python train.py --n_layer=10 --d_model=384 --n_experts=64 --experts_per_token=4 --d_expert=32 --d_shared_expert=192 --activation="swiglu" --moe_layers=[0, 1, 2, 3, 4, 5, 6, 7, 8, 9] --router_score="sigmoid" --normalize_top_k=false --routed_scale=0.5 --balance_loss=0.00103 --balance_bias=true --init_std_router=0.017 --lr_router=0.00109 --n_head=12 --n_kv_head=3 --head_dim=32 --vocab_size=32000 --norm="rmsnorm" --norm_place="pre" --norm_eps=1e-06 --positions="rope" --rope_base=10000.0 --rope_fraction=1.0 --qk_norm=false --attn_scale=0.177 --tie_embeddings=false --parallel_block=false --init="normal" --init_std_qkv=0.0203 --init_std_o=0.0 --init_std_up=0.0203 --init_std_down=0.0 --init_mimetic=0.5 --optimizer="soap_variant" --lr=0.00232 --beta1=0.95 --beta2=0.99 --weight_decay=0.12 --lr_head=0.0059 --grad_clip=1.0 --warmup_steps=200 --schedule="wsd" --decay_fraction=0.616 --decay_shape="pow" --final_lr_fraction=0.0 --batch_tokens=65536 --seq_len=1024 --doc_mask=true --train_tokens=304500000 --steps=4647 --dataset="wikipedia_en"
Below are experts of layer 4 (counted from 0) of a mixture-of-experts language model. Rows are named gate (a neuron's input weights, with its number), up (a neuron's input weights, with its number) and show model dimensions 0-127. Each number is 200 + 20 x the weight over its row's rms, rounded and kept within 0 to 999.
Before each expert's rows: a language model's description of what the expert responds to; "gets" lists some tokens that make up at least twice as much of what it gets as of all text. This comes from a sample of Wikipedia text that the model never trained on. Tokens count by the router's weight.

# expert 6
It responds to: Line-start tokens
gets: "-", "=", "|", "==", "The", "See"
gate0,223,204,180,174,212,207,220,164,205,210,198,183,204,227,208,232,202,208,207,179,198,168,193,176,195,191,175,216,214,202,197,195,187,193,197,196,181,165,205,230,223,216,221,181,208,204,185,209,187,187,205,168,201,162,186,229,196,184,182,165,195,188,200,204,215,188,200,171,202,181,188,205,229,193,223,202,210,248,199,193,234,262,220,223,181,184,201,196,176,207,209,170,208,220,183,233,213,201,208,165,173,149,181,186,204,189,209,226,168,233,191,186,204,181,207,175,171,218,188,218,202,199,168,203,180,193,209,202
up0,184,207,184,200,223,199,209,212,211,227,206,211,229,163,234,215,204,187,212,203,194,195,197,200,200,184,213,190,197,184,195,207,195,192,172,177,189,228,186,222,189,246,216,192,220,191,223,224,202,175,202,173,202,160,180,193,187,205,204,186,197,180,196,200,211,209,235,219,216,203,207,198,209,172,229,169,201,229,193,173,213,272,173,201,157,187,213,166,186,204,216,215,213,216,192,205,180,209,221,181,165,170,229,174,237,167,190,213,191,216,210,197,215,203,180,193,196,205,176,233,232,187,177,235,184,210,192,171
gate1,171,209,189,211,207,182,191,203,201,197,200,160,177,194,198,227,166,195,203,173,199,219,209,213,183,187,224,239,213,185,198,191,207,219,220,191,218,198,104,199,204,180,206,168,273,197,190,190,218,205,218,214,167,220,185,219,202,227,205,197,219,188,174,202,199,206,196,165,200,204,202,219,227,174,209,227,186,183,187,162,173,217,199,211,218,213,189,184,182,223,209,218,180,219,182,196,220,158,187,209,166,197,175,181,194,177,220,189,200,204,212,200,220,209,181,209,205,242,197,190,187,204,228,205,198,189,175,227
up1,214,184,215,180,204,205,215,236,196,206,170,247,192,202,188,183,222,206,215,206,220,201,197,223,229,230,202,164,168,211,206,218,199,207,193,222,182,211,259,198,188,213,195,207,176,212,197,216,179,186,176,207,224,194,203,172,209,183,190,210,191,227,216,205,192,228,190,226,195,191,227,190,185,239,173,164,216,224,192,215,234,204,206,213,208,188,224,199,212,178,203,209,206,183,213,197,181,228,195,222,203,223,206,196,192,207,180,219,194,224,187,200,191,194,206,190,207,167,186,204,220,182,161,186,196,234,240,199
gate2,188,194,187,170,230,180,180,197,196,248,186,170,182,169,180,219,239,197,195,225,179,196,189,215,212,191,193,226,215,246,205,238,248,215,187,174,189,212,184,182,197,194,207,233,167,184,169,215,173,196,160,198,208,198,204,237,197,223,209,210,194,204,215,202,209,208,209,190,220,182,192,203,236,220,188,219,213,205,181,198,215,189,208,185,201,200,181,191,214,177,181,229,220,189,220,183,207,187,210,171,168,177,202,184,204,195,198,191,219,215,222,208,202,202,173,237,211,185,217,195,210,170,227,210,195,205,212,245
up2,209,222,199,226,162,232,197,201,184,141,201,241,228,224,226,165,185,186,180,171,214,217,199,191,204,223,217,194,197,157,213,174,166,186,182,203,214,173,226,196,209,175,201,168,241,224,218,199,230,231,248,181,209,199,188,161,211,189,182,200,194,213,184,205,172,203,197,187,212,223,210,212,184,191,212,179,192,200,213,208,207,205,192,199,227,218,209,201,178,231,223,188,179,214,202,211,187,200,183,235,265,222,194,206,197,215,212,210,191,185,185,191,215,211,212,175,197,205,194,213,191,237,175,187,222,214,199,145
gate3,191,182,200,201,198,217,215,202,207,150,198,243,215,164,204,180,194,209,229,190,221,196,184,186,214,177,212,216,208,202,191,211,221,155,188,232,180,222,210,201,190,209,192,200,201,220,216,240,182,214,151,241,259,197,195,229,210,186,201,201,185,194,197,195,182,241,216,189,209,172,233,207,181,179,190,216,228,219,179,191,187,194,182,224,192,213,166,222,159,193,210,215,172,229,181,217,244,200,163,228,218,195,207,182,190,163,205,198,178,240,218,209,195,189,191,203,213,202,217,202,216,230,185,184,221,214,229,206
up3,205,207,209,194,198,183,185,206,213,244,205,196,197,194,190,200,190,210,143,175,191,202,188,233,171,196,208,184,198,215,194,189,175,216,209,175,228,185,212,218,217,180,202,220,222,184,174,184,218,189,227,173,163,208,219,162,171,205,187,230,212,186,217,208,188,180,198,218,192,228,189,201,226,180,215,180,163,194,235,218,226,198,206,197,197,185,245,196,240,189,187,177,220,181,182,185,188,172,235,171,193,190,195,239,225,226,211,210,213,180,183,197,208,198,204,193,194,217,187,208,198,157,206,196,203,179,200,187
gate4,192,213,197,174,201,222,186,188,184,199,192,179,199,181,215,182,193,183,196,210,210,157,231,166,222,188,186,183,225,212,197,219,213,242,202,204,191,213,189,201,205,181,193,176,190,189,221,192,202,175,192,219,228,203,223,207,189,203,179,229,189,205,208,191,209,179,222,218,248,188,154,212,227,212,197,192,164,191,185,192,216,210,179,167,194,184,203,202,205,180,185,202,215,195,245,229,169,211,189,231,206,190,205,221,200,206,187,231,200,218,216,210,163,147,204,203,201,176,204,243,166,214,171,241,235,188,189,145
up4,182,193,184,174,186,215,238,212,243,211,210,179,198,184,211,211,228,208,193,190,204,191,226,191,211,225,198,197,207,219,205,196,217,188,230,223,132,216,221,214,222,228,202,186,222,209,247,200,218,218,183,207,214,191,184,216,205,197,209,201,199,203,202,203,190,188,177,207,173,184,201,156,206,205,210,209,196,177,207,203,208,250,195,223,217,189,227,197,204,234,211,231,189,195,182,191,183,250,195,191,185,224,174,197,181,160,174,211,225,164,204,225,171,200,206,185,185,220,231,238,186,193,194,176,180,207,168,182
gate5,216,188,202,197,204,224,205,185,216,219,207,199,215,170,177,193,199,206,215,169,206,205,198,195,230,219,211,197,217,207,202,196,203,182,236,237,219,197,194,220,157,190,226,152,185,232,202,184,226,218,184,208,183,225,221,206,193,211,174,201,170,208,208,192,232,214,205,194,177,205,228,212,201,146,205,195,226,198,233,203,228,181,179,200,189,208,176,191,204,207,181,195,170,184,184,206,214,192,184,203,198,203,255,186,165,221,176,200,202,225,234,204,239,222,219,196,154,216,237,204,255,168,166,212,226,186,220,222
up5,163,178,201,210,202,189,209,200,230,205,191,206,213,174,186,181,193,218,193,191,185,221,235,222,193,209,187,206,217,204,201,200,162,219,211,177,218,227,203,217,163,161,201,190,221,225,209,201,180,224,208,181,191,193,216,227,231,181,171,212,168,154,227,186,178,241,215,197,194,205,205,219,222,207,217,184,210,205,195,239,221,245,214,219,193,205,187,214,165,227,194,228,214,175,174,169,179,150,174,164,165,152,147,159,222,198,180,156,202,186,194,204,166,227,207,175,204,203,201,186,227,198,208,171,199,194,213,159
gate6,218,242,196,215,229,237,197,174,199,237,192,204,206,208,154,181,233,194,197,218,204,227,214,246,203,171,205,182,180,195,177,214,176,215,193,187,221,230,160,182,257,195,197,207,193,216,224,185,209,215,195,180,231,231,209,214,200,219,201,197,187,167,206,201,173,178,187,213,175,214,231,240,211,200,178,223,192,209,205,206,175,218,212,186,189,246,202,205,215,221,152,219,212,229,164,150,197,203,175,236,208,229,185,191,173,204,200,216,191,184,185,220,199,193,185,231,224,219,204,191,211,202,208,183,160,215,201,210
up6,212,229,177,229,230,221,181,177,219,225,183,189,215,217,177,190,228,184,192,212,200,244,234,243,215,174,181,210,176,228,214,202,184,205,185,185,231,216,160,187,246,185,203,217,173,214,219,200,189,231,200,196,246,205,211,216,188,224,206,205,202,177,204,187,175,184,203,214,192,183,204,227,230,193,178,250,194,209,200,195,183,223,187,180,195,225,184,211,192,223,146,204,223,241,194,162,190,219,180,227,234,212,165,171,172,196,193,233,214,193,182,222,204,204,203,253,202,210,194,195,216,201,231,179,151,229,195,220
gate7,175,212,135,209,207,222,185,216,226,214,204,201,239,177,197,194,191,205,221,214,234,215,198,226,220,185,179,180,189,222,177,188,187,203,242,174,209,205,203,196,204,231,181,198,194,240,211,194,189,195,211,181,181,222,154,206,214,205,210,196,210,203,216,210,185,165,191,192,220,194,194,201,219,196,209,209,233,216,159,220,155,166,200,199,210,161,175,207,160,206,180,223,207,237,211,216,195,178,197,181,246,218,201,192,192,180,186,207,183,209,175,188,211,199,192,205,190,189,220,179,167,215,198,189,227,211,223,158
up7,198,196,215,180,158,172,227,208,201,223,151,167,191,181,208,198,176,189,238,206,210,220,193,205,205,223,207,220,197,201,184,178,164,162,164,230,241,209,212,179,176,223,203,195,226,176,230,171,169,208,167,227,183,182,222,185,201,208,204,187,199,172,173,215,187,180,182,183,218,227,198,214,197,186,223,189,192,173,222,199,203,204,184,220,202,195,207,186,229,187,214,199,203,184,179,162,231,195,186,180,166,160,233,210,175,215,179,189,197,204,219,210,198,230,264,197,222,210,169,185,213,196,223,190,176,181,170,235
gate8,230,195,145,202,202,208,171,185,195,215,232,188,182,221,235,225,196,218,237,194,228,185,179,186,169,214,197,195,205,195,213,197,190,196,202,182,215,206,193,194,194,168,190,185,159,230,190,150,213,202,212,235,196,205,187,220,218,201,175,234,196,216,179,247,247,192,194,204,214,160,222,222,193,247,186,193,203,181,206,186,184,206,237,216,188,217,235,216,194,185,217,231,177,203,191,186,216,207,186,208,183,226,214,143,230,226,169,242,173,207,202,208,203,227,188,219,203,219,177,179,177,206,201,210,165,200,213,207
up8,249,218,163,221,192,208,204,218,199,213,193,223,198,206,201,199,170,193,251,193,201,223,181,198,200,217,193,196,196,226,198,176,190,200,235,187,194,190,209,209,213,149,187,140,198,197,195,174,246,195,186,226,238,211,207,182,183,187,195,221,195,201,188,189,203,215,199,210,223,167,206,207,163,208,188,174,218,204,232,185,204,223,161,201,200,217,210,204,191,225,208,179,196,237,194,184,190,186,213,234,210,224,198,191,200,239,169,245,185,218,192,209,213,246,237,185,195,212,210,231,222,222,181,182,215,208,203,238
gate9,231,220,173,188,216,202,213,187,196,172,213,195,237,212,214,203,199,181,194,205,215,196,200,178,178,254,184,216,208,236,200,159,175,200,217,180,163,183,212,190,208,205,235,180,187,200,179,188,212,231,208,210,208,180,197,183,178,247,188,165,215,169,192,190,180,217,209,206,206,193,228,203,185,215,167,205,229,199,210,203,194,191,194,227,216,198,217,238,188,210,188,224,181,218,236,196,176,198,224,197,197,188,195,192,195,232,214,227,208,216,211,216,216,230,194,195,179,199,177,209,134,221,169,204,214,212,209,180
up9,231,238,200,207,220,201,213,185,207,198,187,182,203,229,195,198,215,179,211,223,190,191,181,196,185,225,176,204,220,210,199,187,176,215,240,204,185,232,214,169,191,188,204,174,163,208,170,202,214,221,187,232,198,170,185,161,201,233,181,165,211,169,184,190,177,231,194,198,216,181,228,222,163,210,184,203,226,196,212,182,193,210,200,212,197,209,215,231,169,206,204,216,203,218,221,216,167,196,230,198,184,192,187,194,214,211,199,209,193,212,221,224,197,215,200,196,179,212,198,216,156,201,175,198,207,230,223,168
gate10,222,188,191,202,216,179,162,205,184,188,185,179,216,209,225,186,203,207,201,189,186,227,203,195,193,197,178,190,184,204,196,192,171,214,211,177,210,176,191,189,162,182,183,225,195,161,211,187,212,210,217,233,207,172,235,222,172,206,174,181,252,172,191,186,185,158,219,181,193,172,188,220,213,178,191,146,222,168,171,202,198,191,178,201,202,194,194,196,195,177,205,211,227,203,212,194,227,180,212,184,207,183,183,204,233,184,166,201,215,192,191,216,233,182,211,183,228,247,211,183,189,190,223,204,195,201,207,180
up10,214,223,174,194,203,211,156,190,200,177,211,217,225,184,176,230,195,192,183,207,197,226,193,209,212,210,192,203,163,202,185,231,179,228,221,218,207,202,163,162,214,179,196,223,183,193,176,181,210,193,196,195,214,212,198,189,169,207,225,214,248,174,219,192,200,178,194,219,171,180,226,217,201,193,189,182,176,187,164,209,181,189,178,208,196,197,195,206,191,223,204,226,244,222,220,204,210,174,185,183,221,213,161,220,207,179,141,188,205,205,180,225,207,174,165,215,225,189,209,201,186,184,224,231,184,198,207,194
gate11,203,205,169,178,218,209,199,201,212,185,167,204,218,203,213,193,206,191,217,203,195,229,204,190,224,177,196,189,196,202,218,206,190,176,165,181,193,206,210,178,211,192,196,214,205,229,213,200,181,198,174,220,207,233,215,223,190,202,216,202,201,179,203,197,226,206,206,241,231,183,196,196,212,185,149,182,203,201,200,190,192,194,181,192,214,159,197,214,186,200,196,245,178,232,198,189,209,187,225,226,204,240,242,183,171,195,217,158,177,214,176,198,188,166,217,220,205,205,197,207,167,216,154,156,202,227,196,179
up11,199,200,233,201,196,194,217,197,167,216,221,206,185,199,181,219,173,227,175,192,171,172,196,200,194,214,176,200,220,192,218,190,172,225,229,235,221,208,194,217,196,221,189,177,186,181,190,224,200,190,201,189,164,212,207,162,213,186,210,181,186,205,221,185,206,206,220,155,204,192,184,210,212,213,272,217,199,209,207,208,233,187,223,205,180,214,233,204,196,183,203,193,212,187,180,206,212,219,212,172,189,180,161,220,195,224,210,220,210,179,217,208,223,199,224,182,213,185,207,195,221,160,240,235,208,193,193,192
gate12,218,194,182,190,166,184,195,177,205,212,215,198,194,223,176,157,191,212,211,175,208,187,197,207,219,189,211,217,180,208,203,221,234,196,200,177,209,234,152,183,159,219,205,150,230,179,193,215,203,171,182,212,182,204,198,190,202,226,221,174,212,187,198,186,225,200,210,215,197,208,187,208,208,170,187,203,156,191,212,219,162,242,195,214,200,183,203,240,194,162,195,226,223,211,160,204,214,204,213,225,219,172,169,202,170,197,194,192,220,248,225,226,217,177,194,208,227,235,199,207,192,193,192,212,211,182,211,230
up12,179,230,196,226,224,191,186,190,201,155,170,159,167,186,218,183,232,180,194,217,192,229,198,185,214,221,191,214,194,214,207,187,203,193,216,167,212,224,201,210,239,198,218,206,175,197,196,169,181,229,177,170,187,193,209,248,194,193,182,208,178,188,232,221,204,207,186,227,207,195,242,202,214,199,186,198,228,268,214,173,203,195,226,194,161,174,206,206,203,211,225,189,237,188,195,190,182,178,187,199,185,194,213,204,238,204,195,181,201,204,209,197,207,216,206,188,196,182,217,185,189,215,209,221,172,220,174,203
gate13,251,243,206,205,181,206,228,197,248,196,212,189,223,214,145,203,204,195,175,202,199,244,206,225,212,187,206,203,187,222,189,184,217,214,249,198,187,184,199,204,199,160,172,203,182,207,193,233,208,186,187,181,198,183,221,185,186,216,203,239,239,198,169,184,205,225,185,185,206,224,194,239,194,175,212,193,195,214,205,222,182,223,191,197,162,176,205,189,188,211,201,203,219,191,211,211,217,201,165,202,204,186,177,183,192,202,130,200,203,266,193,246,217,212,197,253,187,190,213,165,197,163,235,203,171,217,224,225
up13,159,208,185,196,237,214,204,200,189,233,213,212,213,197,169,216,183,219,207,178,196,183,163,229,171,213,222,179,201,186,197,207,214,207,210,218,215,242,164,187,223,228,211,156,212,188,184,185,206,217,158,175,205,232,172,202,231,188,226,203,171,207,241,219,217,218,179,213,191,201,238,193,196,196,171,201,191,203,213,206,209,179,250,186,209,207,219,201,193,193,187,179,220,192,176,176,191,185,201,228,186,221,207,233,199,172,199,199,169,204,206,202,150,222,173,182,216,204,208,181,191,198,170,202,218,131,186,219
gate14,207,227,207,214,165,194,184,196,177,179,222,218,153,211,190,202,211,207,194,225,207,178,180,215,218,219,192,216,184,192,212,150,211,162,218,222,239,231,222,212,180,173,208,175,205,201,210,234,179,200,220,206,181,190,229,188,231,237,209,209,185,217,179,205,195,196,216,206,191,218,216,204,205,194,210,210,165,219,205,189,206,205,213,192,172,189,199,239,241,194,219,191,177,193,201,205,224,218,185,226,161,174,213,221,220,206,221,193,193,203,231,182,188,226,238,188,232,204,191,245,207,177,210,173,173,197,214,248
up14,192,197,214,201,165,221,147,200,165,166,193,216,133,203,179,218,188,217,205,217,193,196,182,206,249,211,167,203,178,170,205,178,213,171,191,207,251,211,202,196,210,192,204,169,179,204,214,236,185,174,234,185,192,175,203,185,205,223,218,205,167,231,186,209,186,175,215,198,178,218,224,209,208,190,203,207,181,240,194,197,180,194,224,200,184,207,186,226,219,194,230,182,174,211,188,197,228,203,195,206,163,178,210,204,219,224,205,225,184,201,226,181,214,228,226,167,219,177,193,228,199,181,243,198,192,211,231,202
gate15,213,197,169,203,192,217,207,252,192,222,169,200,218,202,196,184,216,170,199,196,220,201,213,194,175,221,175,200,226,187,195,212,146,206,241,203,200,198,209,189,193,203,227,181,197,214,225,200,162,195,242,182,199,233,219,198,231,194,175,172,197,200,188,223,180,206,203,156,220,211,208,189,182,202,186,211,197,215,193,216,180,208,180,226,202,209,175,176,208,201,197,211,198,192,200,192,186,199,213,170,170,176,226,163,201,193,198,208,213,166,223,207,173,176,197,193,207,188,198,189,197,262,188,199,204,229,235,203
up15,185,194,186,162,173,198,211,195,186,234,207,226,205,158,197,222,202,227,193,223,163,215,201,181,194,197,185,240,186,184,240,200,226,195,185,167,220,191,182,162,221,177,199,197,229,199,183,185,201,200,258,208,197,202,241,213,182,225,221,184,190,221,236,225,213,200,176,200,183,156,210,195,193,199,195,199,180,207,229,189,206,193,211,215,217,177,165,208,238,216,168,215,213,185,182,191,184,183,197,219,190,171,223,198,167,206,216,188,206,186,184,234,227,181,167,187,211,222,170,225,211,208,245,217,183,196,203,211
gate16,232,180,185,235,190,186,192,215,199,194,184,170,199,237,242,221,202,238,214,218,204,194,214,161,211,160,232,205,191,228,202,188,159,198,227,176,193,169,195,199,153,176,186,208,189,194,198,203,198,216,229,226,192,201,233,227,187,215,145,155,199,197,212,192,185,169,200,172,188,191,165,205,214,184,200,172,221,195,172,214,218,212,206,173,198,199,182,207,197,200,200,227,222,195,205,215,204,224,216,195,184,213,169,183,201,201,191,212,201,202,194,198,240,194,217,229,220,257,191,202,200,220,239,206,194,210,192,198
up16,191,216,184,213,178,226,179,223,221,176,216,210,197,229,191,244,202,202,211,222,214,187,239,159,180,170,216,209,212,234,155,182,195,203,270,231,189,196,171,199,189,173,199,231,213,208,175,231,185,211,213,182,179,168,187,212,200,185,164,201,187,184,212,205,202,182,184,192,184,190,218,186,191,185,185,208,200,229,183,183,215,222,179,175,176,200,176,212,232,215,230,193,204,207,208,180,178,209,207,200,216,229,158,186,227,209,168,210,195,201,215,227,203,182,196,225,209,192,224,209,207,190,222,196,189,241,183,227
gate17,211,188,206,243,187,187,203,173,187,210,214,197,223,245,199,199,217,240,205,176,193,220,209,184,182,196,213,207,209,201,197,170,189,198,199,163,174,178,187,200,185,207,198,228,182,199,185,189,214,186,254,194,197,217,178,225,196,193,201,236,203,190,190,180,158,215,233,217,164,212,190,188,186,205,225,207,209,206,227,199,180,170,189,202,213,178,189,198,189,200,208,187,209,202,183,197,199,188,193,218,222,250,195,208,267,196,178,221,197,227,190,191,209,168,169,201,166,173,184,201,222,195,220,199,222,215,179,199
up17,202,179,210,233,188,202,209,187,162,210,222,185,211,234,197,220,183,223,205,172,194,218,245,202,190,199,199,226,221,205,185,201,183,201,176,169,195,190,186,216,196,208,211,225,191,196,183,177,234,191,233,197,181,224,167,216,217,215,211,210,198,180,200,173,172,198,221,200,211,221,207,203,196,225,216,191,169,192,222,208,174,141,219,221,218,189,185,196,189,202,216,171,189,206,199,218,212,212,204,212,214,241,210,173,230,205,194,227,216,176,203,192,202,169,169,210,184,191,183,193,210,218,204,191,233,232,218,183
gate18,215,207,140,195,210,225,195,180,186,182,176,191,199,167,231,196,224,167,218,209,230,229,197,163,206,155,208,206,194,229,197,191,219,232,192,195,213,209,193,170,233,185,219,204,147,169,195,179,191,200,201,200,223,199,198,169,181,218,234,221,240,194,239,200,188,198,190,175,211,201,183,201,233,198,190,195,226,180,199,197,195,165,195,212,218,195,244,194,212,240,178,210,176,170,219,183,195,184,217,192,198,210,196,186,197,164,204,206,207,204,187,197,201,203,228,213,194,186,195,154,191,216,216,206,175,197,202,192
up18,192,199,197,229,199,213,218,244,206,236,212,209,184,200,196,196,149,225,160,133,185,199,197,220,231,202,206,203,219,198,203,213,211,212,203,198,201,201,206,253,186,196,230,186,214,217,178,216,186,199,196,192,185,165,148,222,209,192,153,190,183,205,202,155,205,191,217,197,206,210,191,199,184,202,225,185,213,206,179,205,205,207,211,177,184,182,196,192,195,195,178,191,193,205,189,179,187,205,204,235,220,233,213,163,187,202,196,206,219,200,240,172,197,197,182,179,189,220,246,194,196,223,207,208,229,205,219,194
gate19,186,204,197,201,191,154,199,221,192,211,213,194,185,193,219,177,220,186,228,227,178,180,199,197,206,198,211,196,223,193,211,228,224,212,204,225,198,215,184,201,199,207,191,172,214,169,195,208,220,178,220,209,186,192,216,180,200,221,214,196,172,221,144,204,201,196,198,182,225,174,197,217,229,152,193,201,209,200,210,189,188,213,198,182,210,232,207,203,183,213,219,200,186,200,192,217,181,222,222,192,205,191,185,196,207,181,204,243,208,221,185,212,228,163,210,186,205,208,194,170,213,171,170,234,195,171,195,227
up19,198,214,192,206,200,166,216,227,193,215,208,192,181,191,211,161,216,201,211,209,185,197,209,184,208,220,220,189,225,186,208,210,223,205,194,208,188,206,187,191,184,182,186,205,179,199,199,193,208,201,215,206,220,187,240,212,200,196,225,189,197,228,138,225,204,193,191,211,237,164,207,229,203,164,194,203,203,209,204,191,183,191,184,197,204,232,183,192,198,204,222,210,190,206,221,205,186,217,214,173,200,213,170,186,195,190,199,238,223,212,158,209,241,172,206,199,191,214,201,172,204,173,186,231,207,171,226,198
gate20,192,193,180,225,225,169,214,192,214,211,194,209,193,196,193,202,196,219,186,186,216,209,246,186,182,234,174,232,186,184,169,210,220,199,243,201,212,218,213,178,184,177,206,188,218,196,192,219,231,181,200,214,216,220,193,204,180,249,223,201,177,212,242,207,179,212,204,227,224,198,222,155,183,202,212,192,201,198,194,209,229,190,211,192,217,201,186,194,186,169,186,182,197,178,199,194,201,188,196,177,185,222,135,210,184,184,197,188,225,197,232,179,195,191,209,213,238,224,188,248,213,224,233,235,207,227,211,195
up20,190,159,198,218,213,180,217,184,210,213,202,193,199,196,207,189,230,193,225,209,234,204,236,185,198,235,182,239,194,209,162,211,224,204,249,222,229,207,220,200,191,202,219,196,213,193,204,202,223,195,187,235,235,194,192,196,193,216,230,198,159,199,217,194,194,217,192,238,217,191,206,158,195,220,205,196,218,168,185,193,240,186,202,192,218,187,215,203,186,175,204,200,185,165,239,215,189,218,175,146,201,229,163,211,209,156,196,210,206,175,219,214,194,204,202,215,212,227,201,244,194,241,242,220,219,222,202,182
gate21,154,213,189,190,225,203,198,216,176,206,198,187,183,186,173,206,188,227,219,181,182,207,237,222,214,185,175,209,187,239,211,217,201,229,194,155,165,171,210,176,219,214,205,186,192,198,195,209,226,183,177,226,190,185,203,198,193,196,201,193,164,182,197,199,169,222,210,190,224,191,199,211,232,167,198,160,221,191,205,188,237,179,211,213,189,183,178,205,196,193,207,216,195,193,231,200,223,252,207,182,171,186,205,237,191,207,191,180,216,204,217,210,218,210,212,204,207,160,220,167,183,168,211,215,257,196,178,211
up21,164,206,202,203,231,216,190,211,191,202,198,191,194,171,173,224,183,211,212,205,178,218,222,213,201,205,179,212,188,235,197,213,175,222,184,170,182,177,192,168,224,201,206,194,179,198,216,206,233,182,188,242,177,199,201,190,183,204,194,176,170,184,209,201,185,209,225,182,226,179,206,225,230,171,193,169,198,182,200,180,229,206,213,207,192,186,183,207,201,180,209,219,208,207,226,193,219,245,199,183,179,185,197,228,170,203,191,184,221,205,212,214,199,225,207,201,200,162,213,200,183,164,215,220,243,202,183,193
gate22,218,174,205,207,198,193,205,175,216,214,215,201,202,210,163,250,153,174,183,200,182,214,192,202,205,203,201,187,187,212,207,202,217,208,217,217,215,199,195,166,188,160,225,170,177,212,185,204,242,187,250,184,197,223,172,178,177,224,185,191,211,179,175,183,190,177,228,203,180,188,203,197,167,173,213,182,228,164,198,193,210,214,198,216,185,199,240,207,178,198,183,189,214,232,175,195,208,175,205,224,208,177,187,173,216,180,202,193,180,138,218,232,204,214,177,169,191,210,201,186,231,187,178,207,205,135,230,183
up22,208,182,209,191,187,185,208,156,183,200,202,200,201,217,161,222,179,202,197,227,194,175,221,190,202,201,185,229,167,233,192,188,209,232,210,229,229,213,208,196,191,177,217,186,196,225,190,175,225,154,239,230,191,216,174,148,209,201,172,189,222,189,152,209,175,195,257,204,193,229,228,190,195,174,212,189,207,174,199,186,198,229,202,183,166,211,207,219,150,190,230,190,209,205,178,215,204,187,188,246,218,180,191,179,220,219,177,203,169,161,217,205,201,199,203,175,173,238,190,179,199,151,186,217,201,171,216,200
gate23,203,188,198,190,177,185,211,189,207,198,204,204,206,233,220,197,177,202,225,210,195,196,249,196,206,195,224,238,218,219,189,228,226,190,209,186,214,196,168,198,211,214,201,196,210,210,209,186,228,146,205,240,184,221,222,210,212,241,201,204,199,220,198,179,198,214,201,208,168,198,220,200,163,171,188,208,197,208,191,198,214,219,224,181,237,222,197,198,191,198,178,212,217,209,217,204,210,175,191,239,226,206,206,190,185,212,223,183,199,226,209,192,213,193,183,184,218,208,212,205,192,227,210,203,210,204,202,209
up23,191,170,225,194,191,203,237,184,200,218,190,194,204,218,235,175,186,207,221,194,191,202,228,205,189,181,246,226,221,207,180,206,256,187,211,180,220,184,147,209,202,218,225,219,221,211,224,192,247,137,187,216,180,202,236,193,242,217,211,195,176,201,191,175,195,216,197,202,142,197,195,213,196,183,181,189,166,207,208,193,226,196,226,171,247,200,205,187,217,187,184,203,235,174,226,210,215,186,180,230,216,191,177,211,200,202,190,203,184,211,197,209,202,159,174,193,207,199,209,207,182,195,246,189,211,196,203,215
gate24,192,199,198,180,211,183,181,201,201,215,207,187,177,175,219,202,223,237,172,240,189,192,170,252,203,217,181,240,190,210,187,216,201,214,196,204,202,192,199,210,209,180,202,209,235,204,221,211,188,192,208,229,170,183,257,200,198,229,214,175,206,236,177,211,206,193,187,174,191,214,198,219,231,200,192,232,205,186,236,208,204,200,211,188,226,252,167,202,216,219,210,176,200,123,178,229,200,228,163,222,168,198,209,188,195,214,210,203,182,190,193,167,234,194,199,186,172,213,176,190,188,218,215,216,212,225,209,221
up24,174,177,181,203,208,168,177,221,198,202,233,217,181,165,228,182,219,238,158,214,197,201,176,224,202,201,192,210,216,193,184,216,204,190,221,194,186,180,194,188,208,174,172,223,224,216,220,219,236,177,185,182,191,175,255,192,241,212,200,200,184,219,203,204,206,175,193,196,214,177,189,220,200,200,196,229,207,187,239,210,235,199,188,174,259,226,188,206,202,207,212,173,184,136,186,218,218,203,193,217,173,196,206,208,206,219,193,184,181,191,200,181,218,174,221,200,174,214,190,194,208,222,212,225,235,236,214,196
gate25,193,209,194,231,215,207,192,179,216,186,224,209,220,197,173,211,218,217,208,204,210,210,208,201,198,201,215,224,197,227,221,238,218,209,222,175,205,214,196,163,202,150,218,206,160,229,200,191,208,190,179,162,211,222,204,189,177,216,205,215,187,181,210,213,243,200,191,216,210,193,233,227,197,204,176,185,218,193,192,232,167,186,210,172,216,219,184,197,205,210,176,228,216,194,183,204,204,224,207,200,211,229,192,181,183,187,209,231,220,200,187,212,198,189,191,219,230,211,236,163,196,189,229,215,183,191,193,235
up25,208,201,214,159,207,235,206,217,195,201,204,222,180,195,180,198,208,183,192,196,204,181,195,214,205,216,196,193,226,165,180,170,196,191,172,236,182,228,176,239,230,221,182,194,237,194,209,220,201,210,217,221,193,198,191,210,224,181,186,195,180,250,181,215,173,208,184,195,183,228,207,177,158,186,195,242,177,187,224,165,203,194,184,207,213,185,206,195,189,222,212,175,195,203,210,203,175,181,186,219,194,196,217,231,211,208,217,181,173,195,210,180,194,214,189,185,181,190,192,217,198,205,182,220,209,201,212,196